{"normalize_top_k": false, "norm_eps": 1e-06, "beta1": 0.95, "dataset": "wikipedia_en"}
Below are experts of layer 7 (counted from 0) of a mixture-of-experts language model. Rows are named up (a neuron's input weights, with its number) and show model dimensions 0-63. Each number is 128 + 32 x the weight over its row's rms, rounded and kept within 0 to 255. Numbers have three digits each.
Before each expert's rows: "comes after" lists some tokens at least twice as common just before its tokens as in all text. This comes from a sample of Wikipedia text that the model never trained on. Tokens count by the router's weight.

# expert 51
comes after: "1", "2", " ", ":", ": ", "On "
up0:071153108100081186131121160092099145170079095126153166084147150094129132105165101167090112131164116147190133132108145158131089105130135170152053105083063125179106150121164095095149046140161155
up1:113162125149159093095108075041117073096154116109161124177095146171111092146116134159173096134146088077067107096124150104129118101107129129206153101096167111156122064147111145163193119169131174
up2:125105116145098133145141211150119146111128101152125110202171118134148125150176095142166110131121112105173116078127061033115129126105103107122135131139107147161182042121189140124115121130162152
up3:155128042118149139110086133157146101195068148131156115134147150124138117116140116129160113152111142152083096073128147127082147145150140096165169142157145116052151108131158150093156172108145185
up4:118156117164145146132095162098194157241145161129131133144165166126174085089117107140096136180108142075116138085156057082117097110101136121109166164093150172168148138155086126153120154098103044
up5:129122097081096118085143109175144139180102110144134133092101129087110160117100107120129107134145123137137064119132134105121080162080207170117167101098136088095110105124105168176112168121135138
up6:168092140162176175098125100038093137142099079116178146139155104168138140066130158131150119089129127102165082140097101160198143152141152108131141115149141110129110149090154120142110132073142068
up7:125122119200129149206142162091136130138132100079121110160143133155116069160111094133165145121072163103185129187110203117104147124187104108159130152117132119160130112087138141145065164132164156
up8:127104086140184121128135183178126081121152138118130134139170125146130082137120147111119166082083156104176064127146137136159149115131101122098150125154142108089101157160052039130116064151153091
up9:130160120097129101140201161144132126172083131160114145126182153176188131153098094148097081140133164094073125094075183116135151116168090136178093112103164060134182091159130084170088175107093142
up10:098149152114040120137160107150125137163104110053102119088149155178072100064147075159029111130154124149154155109180146113150160138097108136128112110156101150140155133131133112129190109115131180
up11:156165086135079125071173176118133138086112190085128098119115071105110107099153122090123127191159116144091120136116154156145140098114208108125145158127160110180113113093154075138141079128105108
up12:131120091176091092187133153139107123169167117050069108146125140087138127122163156158070083108147098089114127109142153132138126131092207156095162181147135145132123105066058123151117076093137080
up13:159130128140102088141136106121095113097138066100164077177087111142103122141139142144126141105128105118163089106149107147088107099130089104177091095207079152120097085087090125144132140154169133
up14:160140103124080109108102161137132171166145074085136163142167116099147137129063107146069125105127116116138125097167168184117108080133097088110128149062133103152152081156180166125160070120072169
up15:101145187168130190135170177078142113122150063093177165104138165150134080163128097122167162142168124071075102127170111054168047136120104143122132118156117118117137113107155115090196128130127098
up16:180145162175223132114082143154084122130166151133132155149145129129115182135174135152160090077104137147086117078140188162113102090106157105133078134055123103099097140156132124132103122024111070
up17:228124154093115102128121205155078109136085154221132136118131099173123117126078173158097153110137075145121160092132165106172158154109079118111178120135097097099105099115142150090128094077184095
up18:119118073208134150130096179110082135091119100146107132152090164186050112152187084135129145092161094134127154090100172076114112145125123100165150158152139120144130119088155141081152067108151193
up19:143136166138083094080144098142138174146133156183134098119104126079129047095155119180126153094095144180184174088131096128133107153124133093152131140111160110138067118086113101085144124149173164
up20:037124145154164169095145128156146124136111101114155166113124061119126149067104103109139120135114149161120114130123122133148212092103118196148162095101178123105109125134113134076089148108172107
up21:139118126142199146158142113167077114127111134072094170144069065093183136185162091113126117130117063123077193153115208144156172134113125143105124133121142118078124112116144169124062105089161103
up22:115163154158138130136099115171141180105118168155099103086157034129154104176177157103145160108115090105100155140168132134124168151200141166162114127135104172126122112087194110129166174091088078
up23:086132080159139171092138145104108129158148135124144079089098144100095090148115164224111153118093183127144163161098127140165131105156104112124099141076197083139101114182167100183154161083111065

# expert 62
comes after: " | ", "–", " / ", ", ", " |", ")"
up0:080119054136111148125070100160119136113081078154160133096150123110073139154167142124148138155137103023146123139159123175083116063105184180134109154121092125131125112121074184102145149133154172
up1:052116206120111065121065121122148094021136114093098155162109154134113168183133112091094095170102200131138122117074145136149159134095141100092069114166091107087145145200148111162109146096130085
up2:107137132150112112157086134124142156131132138096121111140124152168146159116130077062193167108052186148149142144090065137168103098112106108157146149173100109071139104184114154153130100074176098
up3:117104111200117126146138104126165145098094121160116116121157207145137095101126131142138098160129155094077075169149134161132183155119160054143142105124116090141135103089139179107148124077173150
up4:073074155177111097161108113118076086100161161155123122090062124109163094075138129157152142121095113156138135081094152157100167118100183148156148113117115055101142057141163121117117129113143109
up5:113174142115145087123162077116115164160146118121159095166218141074102122194128127127128126123162158161180148134123111116141129126151130153127137143140126162164141187166151129119132140181140189
up6:128089097156146100145099125084124187074159112091136128172173160190124127124072151194114144169119099109157092124051117109087122106167096183117141123071121163131183116110148079092123129128066096
up7:147094164115148201150112148150131126111111102121096114131141125130181062114151129097130128175104153119117154065169161130114104103172108113079154166120173124125087127072152151091146153090135103
up8:132108119117121095142121145103143132079132079126169126181165099105152145165142110135156129190130154118104121138065195136151094121110154176099207090152117160107080153150115163111148160167109195
up9:115058111073164087130110173127160193091139127124167147124135148119130137095187121131133129090147156157156084140114153187098176141060118140124075051175148114192176162103127132149126082146186121
up10:153111195143083129121151114132117122113125094197154151137127144115149120099148142158153103130181100121115080081162092162135072096130119099153194157154112134095084150196145146093123148098068158
up11:127175130161102077164151118152078105094109147144134217132095088103111115139135136116061117095119188124200157165119140138115152143106148124152118151152153203181160067058093140141150067121133122
up12:105092159160175114115162149097161113154167116147091102131128211168140120151127129163100150154070118118125116103113093169148158103144162148181067103130169071111133094122125106111107045084128111
up13:104156136123099166099048106107145094126147135066171117149122099147174140145090142141163187149185160144147102130057164221092120129131170117123074112096126135164124169161103147124132137116083128
up14:144093207108076133176179126151143122169085133117117105109154092099138058131124124100144131186155143126133132127136100080179176112134150160107157136135063156158090134142111105155171177215196147
up15:157163153167115054100112141134134169100120148148103123185071089118110165126133135118106140153104163121158138092160138098137099117082045164126134177143114107119141134086162140093108114122095136
up16:116143161140111170073169130133130192081068121133144096083144192138121151106120091097133145131081172154139147097120086140123132078196132103125132161126134069125094131131106136084140119124139124
up17:177090121113150105147149090087130154118165087109135132080095173148125106153155160109099135147087134146102122154142169133172145078131143151142151185118090140182080179147119159095139095106124092
up18:126160158135096091131163112137218162111156140139139083102100148070148169105141128124121112143151194172133128134166068105128135178139167146106136148086090148126125088186174121115139113134094083
up19:170134093085133100105112108189133176200107101098089159140127172137119158170148105192139155141111032172127078073143098089077108169068095143094062122161152098138167118112131129071149141146166138
up20:147107159123133128141115134096109123089109106140151184096133132138124153129139136176111145170120130144137158112209073118118097174125157127060115194178114099101130146154159121184186128136110154
up21:072149133142109146120116088102119156119120134109096135145147118156148085136151154151102042089182117174138043093134158148078109140119094149102103090150112120175086138103090109148084138141148045
up22:145160119108120175156128183140151114129050106118130079136073179147068134173149075154138122149152161174123199103130099125097124105126109130125092106111131118143129116152114123100174137125150144
up23:084112146123115106058071138116128132129166138116147117129161116143181136038101181149140131122145154065103120116149142126098169119119073124089144157183145137130177123100107097154093159152117141

# expert 41
comes after: ".", "s.", "\".", ").", "\"", " "
up0:196053153128116145125122145154192114071069123129126140128125181132109144134098136102144161173124123108097066127174117107189190146127110067129162170095115147111195112131105080040134146091098124
up1:164193106122176105168134092144144130143182177052048083138162162059130122089189098166168068135156117092121156094123132132138141152154143074121136074200128098141193153089100078183109126121114074
up2:090111104137180160171116136146123097070164115118134167123128108083158155191081176088164073152144158104154134107132094166158123085141112159102139155174126113072073114145096099108147093087138121
up3:149137106125127098202137161132163171111107092158153167115117125087099102104128205136183136057111151116165100127135115120104094114126150147115123182144121103146117152089091138120174104085120126
up4:070168099141139057095111134149160097164107110121105149111134117119138075191100143153101143162155140107148106112139185107147078158159103058177102115139115111100065140141109121125088198200102120
up5:101106193131093062104139170127182139071133112158140135174097141167107120109125147080156168182109201148115120125093123175058089144156086124163125099146123084104164121088087149082045116135112114
up6:076116177132051105127120124114104129157122170134137192113098125145158129183100144150119131050097081108140128122116143119112093103134174120128065106086145154114107130094195110150143092132155099
up7:155139126144139150121100149136137136146128057110096092112130086060159154144096131126065141124165010088158169095156152132082101164074117093140120106104184133158107152117141104120098149098150150
up8:117076085084156169082121216108078104141081163158160107153083145082102121090149156099180078157131079129108062081085135175143112153127117123111081087191099167098173109130084130061165120109102151
up9:113056187095125117142191135101139134149117170072144095115175098131100165117154128144106133105116147146174175140078113103152162109155077142064103117153198099135127139208144078133154083105126096
up10:186189121181137093046157080087158161154162087129157144176123146134166095122118149130122170115151145126117094094195138111140155126110148072125107194148160183189116144197136140160172125114124137
up11:095056149181132140111097132135163082106129057122084178178140157132088134108127192202135087068087111062118166103157123115092129110158145160148174072137078107103118141162148075114126110147145142
up12:141057132155096151043135146131158171113116150177133095135118107153180146149148151134160098150156092082163116106040127165098146165100116107137160103114144150100126083114151158117062137122172164
up13:170177076141111206084159148186095118131126141159142026042152186111192095118131120137162148120125091159149115089138110114150157157130128104150106125183161160114132105146127168088117160102139164
up14:099163074190170131073173105133113038112164134149131159100150151113171184147081099161150158051164139145116153163120085145083121070109148124123069135093095107105102128113117105137142140137088109
up15:164095124113096099119118118092074167078133172202110114122143095081170160063156132098132133126106135089137147131148179134126146173139072161139129127113166107202131173112121092118124086149133109
up16:151133093133085090115140117169152138084166092129114139146127086118181157182132067111133115088071129129156138025138119147077134119123095117133143074113132154146161170150159189177097141126176144
up17:137085112161162124120176138180135143100084109127117149107094087086159177135105125094084149222070133142124145167168119116045136108098099101105162153185107090113128140149091084142179136113101141
up18:135155123172100109144124084119092188113129105104084155113143141093069168139142096141097111121105129126091104129095127136098118126100072194113174160089142086125153176145114139178138106154109005
up19:171160145094109141108109109133137128113134126119129090178145110092093128106125120168147117132185177197126105138149086131126163163138150133145129064132117143152169091147112091127119171172087103
up20:169115123134123123157130131116132117204121105075134093170138156125072085123177112100171081167129106144087137121095103093067130111153112136209170168164162111156166111125151114151130099077126147
up21:119122121129071100076160116095180186185085072148168104112135118155126110118110073096124102136131158084178187110127092145173158151147109095179123140152182118114066136121115171079143090135091089
up22:092111115131126132138092168135100126060138128149123194185074130109141142089137131168176136105108146163166123167120162113113158128102140142136157112086104096093089153085089092166130160116092091
up23:121150161162118143175143121107129159095129154157116118095129167081096134175112107098106095156073121095118149129148127110141095130124145154148130116172142129180176123114173067129193091087117132

# expert 33
comes after: "\n\n", " ", ": ", "; ", " in ", " |  | "
up0:133133193234129128098121104158127143084158108158107152123136106095125143162142112166159135099162075104137113135106160088156081149123059092174134095130127086072087057138126093067088111151106160
up1:178119158098130121089105092127172167118080120089208169108079119133103124117106152088117153085137058161138165110145128130118170108122152123093104082149121148103161080117146106216132115051105149
up2:081119126172059154111116144102138090093087101120107125133138144177087155110163099130201173115193098165109137143084062213097129171085128122127111141172096161146162105100162149103156156103140094
up3:156099138149180095141118146068137103171110085156132147092126117131145106074100147118108152128086127115157180090131126106066140072171085130165094117060126109104082155110117102095140156089158158
up4:118078121092165117181186109095107060066117166093102137157136100175109116148129168073145155138163115090115139157129149036154069107156135142144136160173111142164171115097159128133164078101090191
up5:101135064158114092127162079101148133108122180080162147194103185192091160095147182145121115185072120114109180159123109145168175098121158104136162178115103172124145118116168112060047123169113122
up6:143092101093114021126144138132086096090125105117113126158102185130131050050131114192110152126098141118110157145089152110105110134155178129102165125165143157116161181120079092149191166078060194
up7:131154140157127153133148142146157114097106205189130132127095141170120121181135138136204121166125114111153108159092124111153113154141145165140069128094056100165186075106147140126170157159104088
up8:127115113158157131142118146166122120113128152084106144114141162146105094187121119079183132103220065119169113106113198102167093146069118118091084160117153118167106095157170122113140112173161158
up9:212192133196192122140141154160147093153100155115104104166133193157118181130125134132134094120132169140133116083155159154114095134150164102107090167104122171142133147171132115110123139109118148
up10:170156091135070139105105151145190144079146083136098137133125110125113167089091127145145178101135108128101154095126124085163195145130162071074155156110126106091121133144103091134144130161133118
up11:194147102132142064134012147118098112074107133135081087150119113130135162123145136131085129174141163088100158153139145116103196126147118133206162110160105110145184132128098144131102136081177046
up12:090141134148148144128136106080125147127167116146170126071128130103130184118130118086105064167157093095104101159133111192117189096158114173093111121125146106074111078075132149132197221092132180
up13:154129162077109104116167097063109089138182108152181156136117094117159112135135068099182109124127150159149180141076103057143101125138155126108141084107087153116146087093138166124083064177154079
up14:146120124149127146147114119115111134099155112110122180114113115096152148169152123090108173161064178145166151143088116167086118154165172115164128159141069039141148121117141098131138124077142132
up15:177143139118110109140095124141153145145130070162141119098170174125091093158168152140099077108146102158096088104072135121138128104194139086171117097152098113101085097163165107072111162104129148
up16:089121152067104146088100125159125149129108191204148094112153106108143133160197122149137124108084178140153083115160203152143104049097126130111126155134097070142131128159127177120077121114129132
up17:132097094068140085105145150118129081162135145156056167065125124094091148127164133098116125086086160199149120096087087102109151167171092127118145111091083157121134162121173086129144107132142130
up18:121137155181146091084123123162139136146178090102114091105104122118161066135119114175098155156175102083147127107177164123135163198103128150126059135148077125117099133163128170154168186175175083
up19:113149136186105133095103107070158113148134141142098118131126105124131071142105152126173129072175116180195128087150154120109158164111148134103111180167119112176135160110154139133099128167155156
up20:086136155134185187117086063171118059131103160120137157061129160071146077191150113083176171116125117150134139133113167111080106145140163124126132095111172149060142098140150144156085089065107141
up21:107103079167123127094113126133123155097163186187076144117088106068163161129154147115128118123131103137110168122132116147164195144177122138119117130090119150135150132147174071112152154101115159
up22:130089103126074109162127174092097110085193099133099096125196152175135153129119142168169091158078165104115119120094109122066127165165113119081134116148155119123142124125013114149181061146134091
up23:141180124115110126110112179135118158174100084198172139128091154163132145163106102104141144122151141151150080090079157122122188089122104201108143133121112159180165111168098059101088095099098162

# expert 9
comes after: " | ", "; ", "| ", ": ", "- ", ") | "
up0:202150132129134124114073073138193100114100105089157073147161161117135153113134183119160155183123089161121131169118095119103077104097132101096116165134110142109075118116121092127126132100125145
up1:108124119132174091081163110166141132115157111142140121180105096120071126074155167157110081115161117151097106129158163172122180120165158109138185098181136129116164120165149106115178129129137097
up2:106159125147146171094127080104065096185135158106109126121187139138191156128105101205132157140154075169169138075140120086138106163170123157112112130123113158079123110140129122155086121155113094
up3:125139128131111142180114151151156091138120095171070106153117097124168154099148119154096088143152102072126111137127109124130131237160151057172098080149150109107119067117213132115132137118129095
up4:137144160151059077123151157084108166072104195129162140143132151164102143121140124154171080144137105158121122142172130118084192149109083144150158170172106163187130096094181144140172135163079117
up5:081163127139153104082142143101105193139107127150132111090106142087087088153119121169072151172141185105090124136096169111146115096165153131131109101087135113170153137098157096113134084149167098
up6:121117120157121095147111123117067082077126155141095177102128089160178092102135124128150150133149110084114083161104080132150125127140111045103135110142134145171170159112159083105161088122136120
up7:130143098062176136124146135178126117183124125095097114147129125082158097081171133099159170136152102149127158102144192139105087125143104126122139070123117169149159152077080134161185131053133160
up8:133139127120104125235110108126056115127106108115161094084149186090085189124131112139166140090140090167141169111105130083118181089143157203143150182086177060150054121102095165160099158125124106
up9:170144110127138090150098108131118142101155118134118137143136139110094130167075084132134107111164165074079127129094161136167125163120158114150091138072173200164108073152115119150186132133139142
up10:118110097102166113092117183147118071136122045123122180132152146112067119159115140111126113104123058140134179173094189138120099167082115074108135150127064085158069137047134141127128099128111145
up11:191126178146133145147120115065131121117150116130135152150165146182131130094083133117121174154195147170076103162167123082148143147086137086154128122143123148146105125162195095127103105093118091
up12:158091089119151148155152158098148126102129109071115083112098171113110158169090200147107180095101148129125128161188131163149182104101189141128155079115139160111155155192108166132169173095135103
up13:081086109157190167131118123089109113134123136230141158169135113171079107117124168113193149121125088167124130114109131105071078138127133117119147065082095102186205167058133139134124121155170113
up14:103111132101166112162095145080070099108101123070134155106144113107159082098167141105159137118160143160114168118115144125098180123159104123151056113146129126120129072078132178081182125124129139
up15:090178154162120084107139134154180099150094084119144128192065139162115192146114195105116142112146076158138140173068123107150145128124126109163114083131146109162088166090155149066104144113064104
up16:126110145164054121127137119165174183147128049158161120072129093099173139100134128046149143094103150117043147085090136131167135175140153149134158144160172122078099113086134130160102115108154108
up17:133124129103117099144168135125175111130135185149107132140173161155131177177196158095133076154235153150192136128161123059133107082107108182076119074144078123107129106143189135079149159128165107
up18:146171116153138050137050110149160129115109060079115151128139080179050107086159141107145179094104115141110109124186156112118122118143121177142074137125166192064132174086147124128159152099118210
up19:108060108129139089118140123124058231086147156193148138119140094056169151135066191144168130123126120154110115111184139098141140172151146099158143107100155156105118123119081133112124171187146153
up20:112178160182170083126158198167157111153140092152138097195168131101163123074141095190148162124107105097157073129135155089079107152097115114124119093111114089094093132173118183182113123125121092
up21:127153133111147103115118095116145156077150146130090147141144120114136172139054148158111048125126135158175144143118150158121135175144139172150142140059210144016085130116203136126152154106145124
up22:147058130201127196111113101090109107073096143083182093075098199102166121112143100112160133144178159121135109149103148168120160166117120191089112072188103081137106131146131100117115161056166153
up23:117126081180098156096162130132077119135157194094114106135099139125209144197146117132128188092131131143146120097124104197107136158114104121144176173103118141143162040166063134094097138151174128

# expert 37
comes after: "\n", " | ", "2", "1", "0", "; "
up0:117089139111134112165127096127121099147120169141074141121157102075212086106127138078171121108091126101097056125101126088143099088150102097108124095112086124082156135129112085134094175175130147
up1:144090173128176129207133151097118153143121101134120095112195078122121097122186144110181125079103132120099109225162080133153167128164170133114094153152160173148113175145137135120166165124107116
up2:167107127118116135161157113179144087175132125109113087108137111114097127068207137123114095173068107128170148160163101193151153063126135149129127079107123137126110103142191111160102147092153106
up3:183108196211136105205122158180103118085106061131145180129131091081182147130115129154104147118120127091136150079143121091189126169143118105052129104126130125150148148168107129129140106090128167
up4:169051092136154175186154103146096162144157140130131159091184154097116140151139137139098142119150124127124153135148111113112106088094181174060126140091044154115091106144137115115107057150145136
up5:142105147097151161175079161100163149154074140107096165176160086085130147086102175196103139101134090095094099099103136132139157084164121087162104147184087139121121178123195121186124163106098079
up6:124103136165102126124159193135153091132102089141129056140130113167114092160134105124101110081127112135113127161115147122124123150092180166162163079142141193146105179120143202095221100122095061
up7:094154126151149151083107152100179131168129113131052182066151138131139153112070162188078171109148119090164121115134153167122108057094149166152152079069131158066149043109146132127087154124128127
up8:119164105179185120168148076120122054091122094138142123066136089142129100144119157115141136133133123162101134177099079108136146134132099112101182119161137158127111123086156155087158134115163086
up9:165085154120089163129115108055146142111123170234093128121150145115114143154129150121138092057078086151083139077155196130139109139155124129088176160163138153149162101127161097104124126127087201
up10:067147167102122147063118143082145126055122100176051119128086144076124120138170144129163175181137179156196133075074165119119129094157102093066117146175148135134114093114131073149119098136141177
up11:135175112114087125107216088164107121116117152121163091086180106090102102134104118157186178083139063142184134146117141150139114105095093143089141094150092166131114153160089146088108167143126110
up12:157088099135097146156172114081112113152131123176104123068146180097082122113147147079108086163136069155112152113146130157110122112117071096102133102116121051126099101113154119114152107147125173
up13:170105077102146116081132142149196153095112120145147158067139109062134114118151165155072139106145151110078130085121166148155074164052114097130137148119145123096186111074100138164202144138087152
up14:128140150125109059122088127128102071131183113084122104121172133097125168164149098075115129165126153162135086066151116169131074166134137074152143173139124156142173133207146139158083159074143083
up15:137142119141114209115180043132147107088150065099132091104143119089135104126158129079125143164172175164151099092132075035215155138091140160144121131109132107118093153145157103154085103118118140
up16:080084160156159057106100126066136137145122080118174074151136083177109134093116106131177133153167102146201076148107073155086121162116199074098163043133066133145123153151124098122138161168101090
up17:131127186143096127154095151109075095123154173217131129106114080113137110110170115108087097135119080145102149091055138121130132149067131139163135128086110161197171092128205117136139053133105094
up18:164149175082168145094089129070091151144082142088129122045116148104188126118168138150138155175129171157140042114141129150130138147067145164138124099178160129204123140124156194154115099137168133
up19:164115083182105172152151108099138068173130137120143110097066117108101159111137140096117122097112120151100131130158114097094121158120097064130145185135172156117182150137141130179115103118146156
up20:140101105138166118140177120122158140090098160109167079189103083130090146144167143071057101130121110133097103137144138122145161136101166107081141147093115124126082111108122063129139142131102148
up21:124151124144156112140168198108145165143103120135112099104111157105133116124131102089109162127139204088150094145123118153149094083074089089143135166095130081184126149119172137105098184045136235
up22:139111182095102123087137114145157087125116150092146075137148085107158127177159112099159139117135134088127160119138145119087176169199070130092109091123119108178122057076170109116196160072205145
up23:150117156154032126131162101146143125130051051070122141099150134143093115146133068131128116121141143108147107153077136096147079124147145167096125120122226099113083160129091129122104145153159121

# expert 8
comes after: " (", " =", " | ", "| ", " ", "1"
up0:112147194132115115093137173164025105162168110162215117155176133121140102155126113128168099128068119116093114166091227122084135142144157148060122132147143128103144118160146074151122117139119107
up1:148171125142137126160163188108170089114133123156188094133142120121080134165148093127150112062138128193134106173126107131080053131221102121082118136101169116139134126131158129145158130167089189
up2:144158133131133102136083203152143144082081127121115128078100132137087115185121116179085118142152105148111076113152073052144155161097165093141112102152085174152098152098092106082103103125108099
up3:230191111169137207171145053120127134109171138078091149114130140097154123155118120096111155114123082186134056133127096105104121157079143130177139137117172146069179121141115098131159122095141093
up4:150086119119125126116112121171076114144157170172186111114139119159113140085116153089183111127170144180154158125161105120167077135137090154128144098164132092092133091140089078183122112092108089
up5:097082176150123052126121143103149170133169166170128151114089140158085147110182102046161115143081155103109057055110187155111126133143183071107177081154171155126116137103164115095131139106102144
up6:107121104173149130134153123127116111142135154164102192153182130162115134158111145116104125061134139174090130142124129144098143092119151191149122081200132174087161175182165142117080143158164128
up7:078108088146099097076151092152160124140132021118114157154083080107098085059084144172135148092098154099147060122114100125123125087106131092157129125172172132072133111157184114156147105075188108
up8:085159140159183182141107140095123092161130132254126149119141167106101115102082144092105107109149099119178139134109091154096091070081127101106149121169106164138059159132102087107132141128137103
up9:139145156067097194132130114174092110145094171171133127194092131125106126151148129073094136019122164071136111171173080152137138146112133164132125090153094138135159138104097101133165146093112140
up10:096137102173124063123111117080135161119115143095149132181174123126141103065071133149116100162124192114117187050141150142136072106105106098050159139100110166136133172164128111085197089118108132
up11:085122109165065150088116138094175085104172135123090149202141139051080138122120117165117199110109099124073143145104171121150120106088086110111137140104119117099125120106164168081110096124173137
up12:079113095187112107143172175150134147104128137109156085128105120105125199134119142139083166169196093146148159150143068112122185116138126048166128127136106063135120142146137147141100127131108130
up13:109151117028150164136139130109075129071180067153095088135128120086169120149152134068112088155124112128153149168088143110090155100125149129128122147136116156128122078102128130107099094133174085
up14:153166089117119089097127157103137188118128157127180142056064139115131125160102150146155148125111162103127130124115157148086140152101107192192146109129137137178193145136159104032115129090108081
up15:144133136142165120177183117110117121138131138156115112134126138116167055140120193143152164126171180061100092156103126169172102094141121115082132126127072122115145119144164204116125192155133157
up16:136165115113131063149120084089097120146197147132124090155097124097105159128151092137127086112082093207085166107209076130141140131177122140095140090110164115144138153125118162108173097101150124
up17:090055134146114160182148110131162144128067086143168100090152132182135157120158120093133130119094123155193065119141153120178144154105115161148180125140117128173157137128163096076095176097210141
up18:135157121123122148123064168171201138111129113163160133143165142079121124147125094158163116146167110145085084073110162108097146201163072119121147146152115164159131134144139106149127119127161119
up19:116138130080171164186158084144121109123140137099156151106148124088142135146130119084140132170115099118161069145083142204053115106119109144091128081154180081092097110166102093121092087143178133
up20:177138104188142091098152170113152171101186133190184132146162178091200097114183143110084156147125190128169060155079154194144201097092119136132117121087119122117138175132153179164171105129098124
up21:126086170115150197147204124125184171184124121163159100144131140136136146136089148181177091116114112136126054094107084078184087060150192079166149087198200126148066085110119144135094162144130140
up22:072130107101132179125110144171114110124105160111133099084146124147158081078148161119113189064128122113110119109088156178169152080127151117175174107152074136100147110132063126117111065175135145
up23:189114116119102070112183156137116135080097103172125076177092179102117120172129124195152114158152112138109108125089097093164119180153144103103131149161160101086153141078099177115132066115072107

# expert 46
comes after: " |", "\n", "–", " |  |", ")", ") |"
up0:111149066130124115129145139070122090141173142065063098187144132130104187115170113152106131148131113140129090062113077120106147130134126119091179110122144112114106121125132140125097150090126168
up1:149146111111158108143110183103129139139172101113157090059095189123066097105104129112096097129093115066155083150121148114161155128082120138176176158159083128127107162102097192162099067048097163
up2:103157129082140057132158131140149143174098165132121136073088102043118145152118131121190128109149099161170132083128122127143105059128123157120123163047155089099148155109145141104163138152133113
up3:086163110177121122135144162155129122152137195102239145197101130091133124117149108164091153103094099109105139104141099201172143109094136151101105129105104150090132144177145150087182160109120104
up4:125136149158116224091137111159156103178109113143111068103102084130149130145139087127155152220210156063165096138142158149158085158158123109141152122114098102113157156182188128108132119131118145
up5:131122120186118132122154112093120124096137088115136140116136114167144127093149157140141136088095119118103127087028034198109083168123102141126093120156132071128163084135139124191142120156161077
up6:147124160166076136100066155131147128110099120105058161207147125119098191116071168134112119104120151140142112096123104111140130158103176055116186116156118150079115120086108156137164060073118102
up7:087113153145180146083071145093116101073082164163130120132130184154130074112132144097185147187148145128130171139176122113137172139117123173131086127121202129155173160064127115073122124164181101
up8:086114133124141182131088117130173137108123126108145140072172080136102105120112147125081153130141107166132108084122053181147111087153095119121152112196119122111121105108126068127117138146036104
up9:157115121159179159164138116098149189155136152136117165085078109097174104166133153120120134136204084150150174133109113103096106158179134101114128141073101107126145084099132125105089133157125107
up10:067149071134136120111148152167147134178126118098066115124092068167146166072166101136124166093167176075150129081123138125077130125119174138142145163124138094111139113129132090123117152130161182
up11:126127136082123112130139131130152118165049160121170125164126173145151135163157125124098104105112052111121097054108159125172117132118181077140137046162153100215089088129139105115143160162081103
up12:118078091118102135147146138137083174087144127099107105103109113083123073187139160079070158161104160067150085119122080189102087138126169118073184126114163137143109095168153125132127164136171118
up13:136138118125094147080087148167174188124075096156105115213147064063096154123110111143152092153124100157187098156142151096086158135109111128080142158121173068112127130161110167108151139133133147
up14:124110126078090102093145141108088129164105142160121096149143092149154119158124154083144082134124156156123140156118179125061161065098095102179142091206141169174147151110159168119115139138145167
up15:116158162099152120068190091190099157139078137126105161118097136140143162112131094102095168125136127152084128152135157159120172125093129163146123205152101156082073116162073158057087133099098193
up16:141150096104172165125051196098152089106143132185159153135113131120123153141119151106093125201184137155167123140134110131139087163131114143095063174161135150195159106155154147158096143142138114
up17:178098153145132148157160081136116179126095121075137146127128117138092116127148150085165144121160146055122126134115147118148118115135127117128160129170116099164100118166101106115051111237192148
up18:195138161163119072128129112162096116111192091138128052106129146143132174171124166159140103138151160096125146129106179137131121224080187159158144075078107079063103134157169120102082166143137097
up19:162108177204142131089183142144137152133134093133163102097125086140133148127091084076085168125129163149139155166147133160069054130099095111165139159190142168179103128063162141107156137104160156
up20:152150166105151121123132082164151082162173151163159102129134095097151133152141189129097135101173122116136155157094137169084124082137062124132140153152114129113181070079073124133110136086146192
up21:163104166091148166114179149132105135114091129115133133102126082091179107129084134097061087149153154080119111150131098090141138143103106129103045110117103118077103060119111107208135173109131160
up22:130119143150136115080163115099061101151044078093158157145134155127071100108113168136089108115147161179105088141135153121142160141178117136130068096123189149086132098133084103134128136090100078
up23:136102067115166113132129121081110145122170135171069159119132117089116082139115128155195099153173165122161166165166111174158127102056134092157146075089159167094127094096073138152095127082132120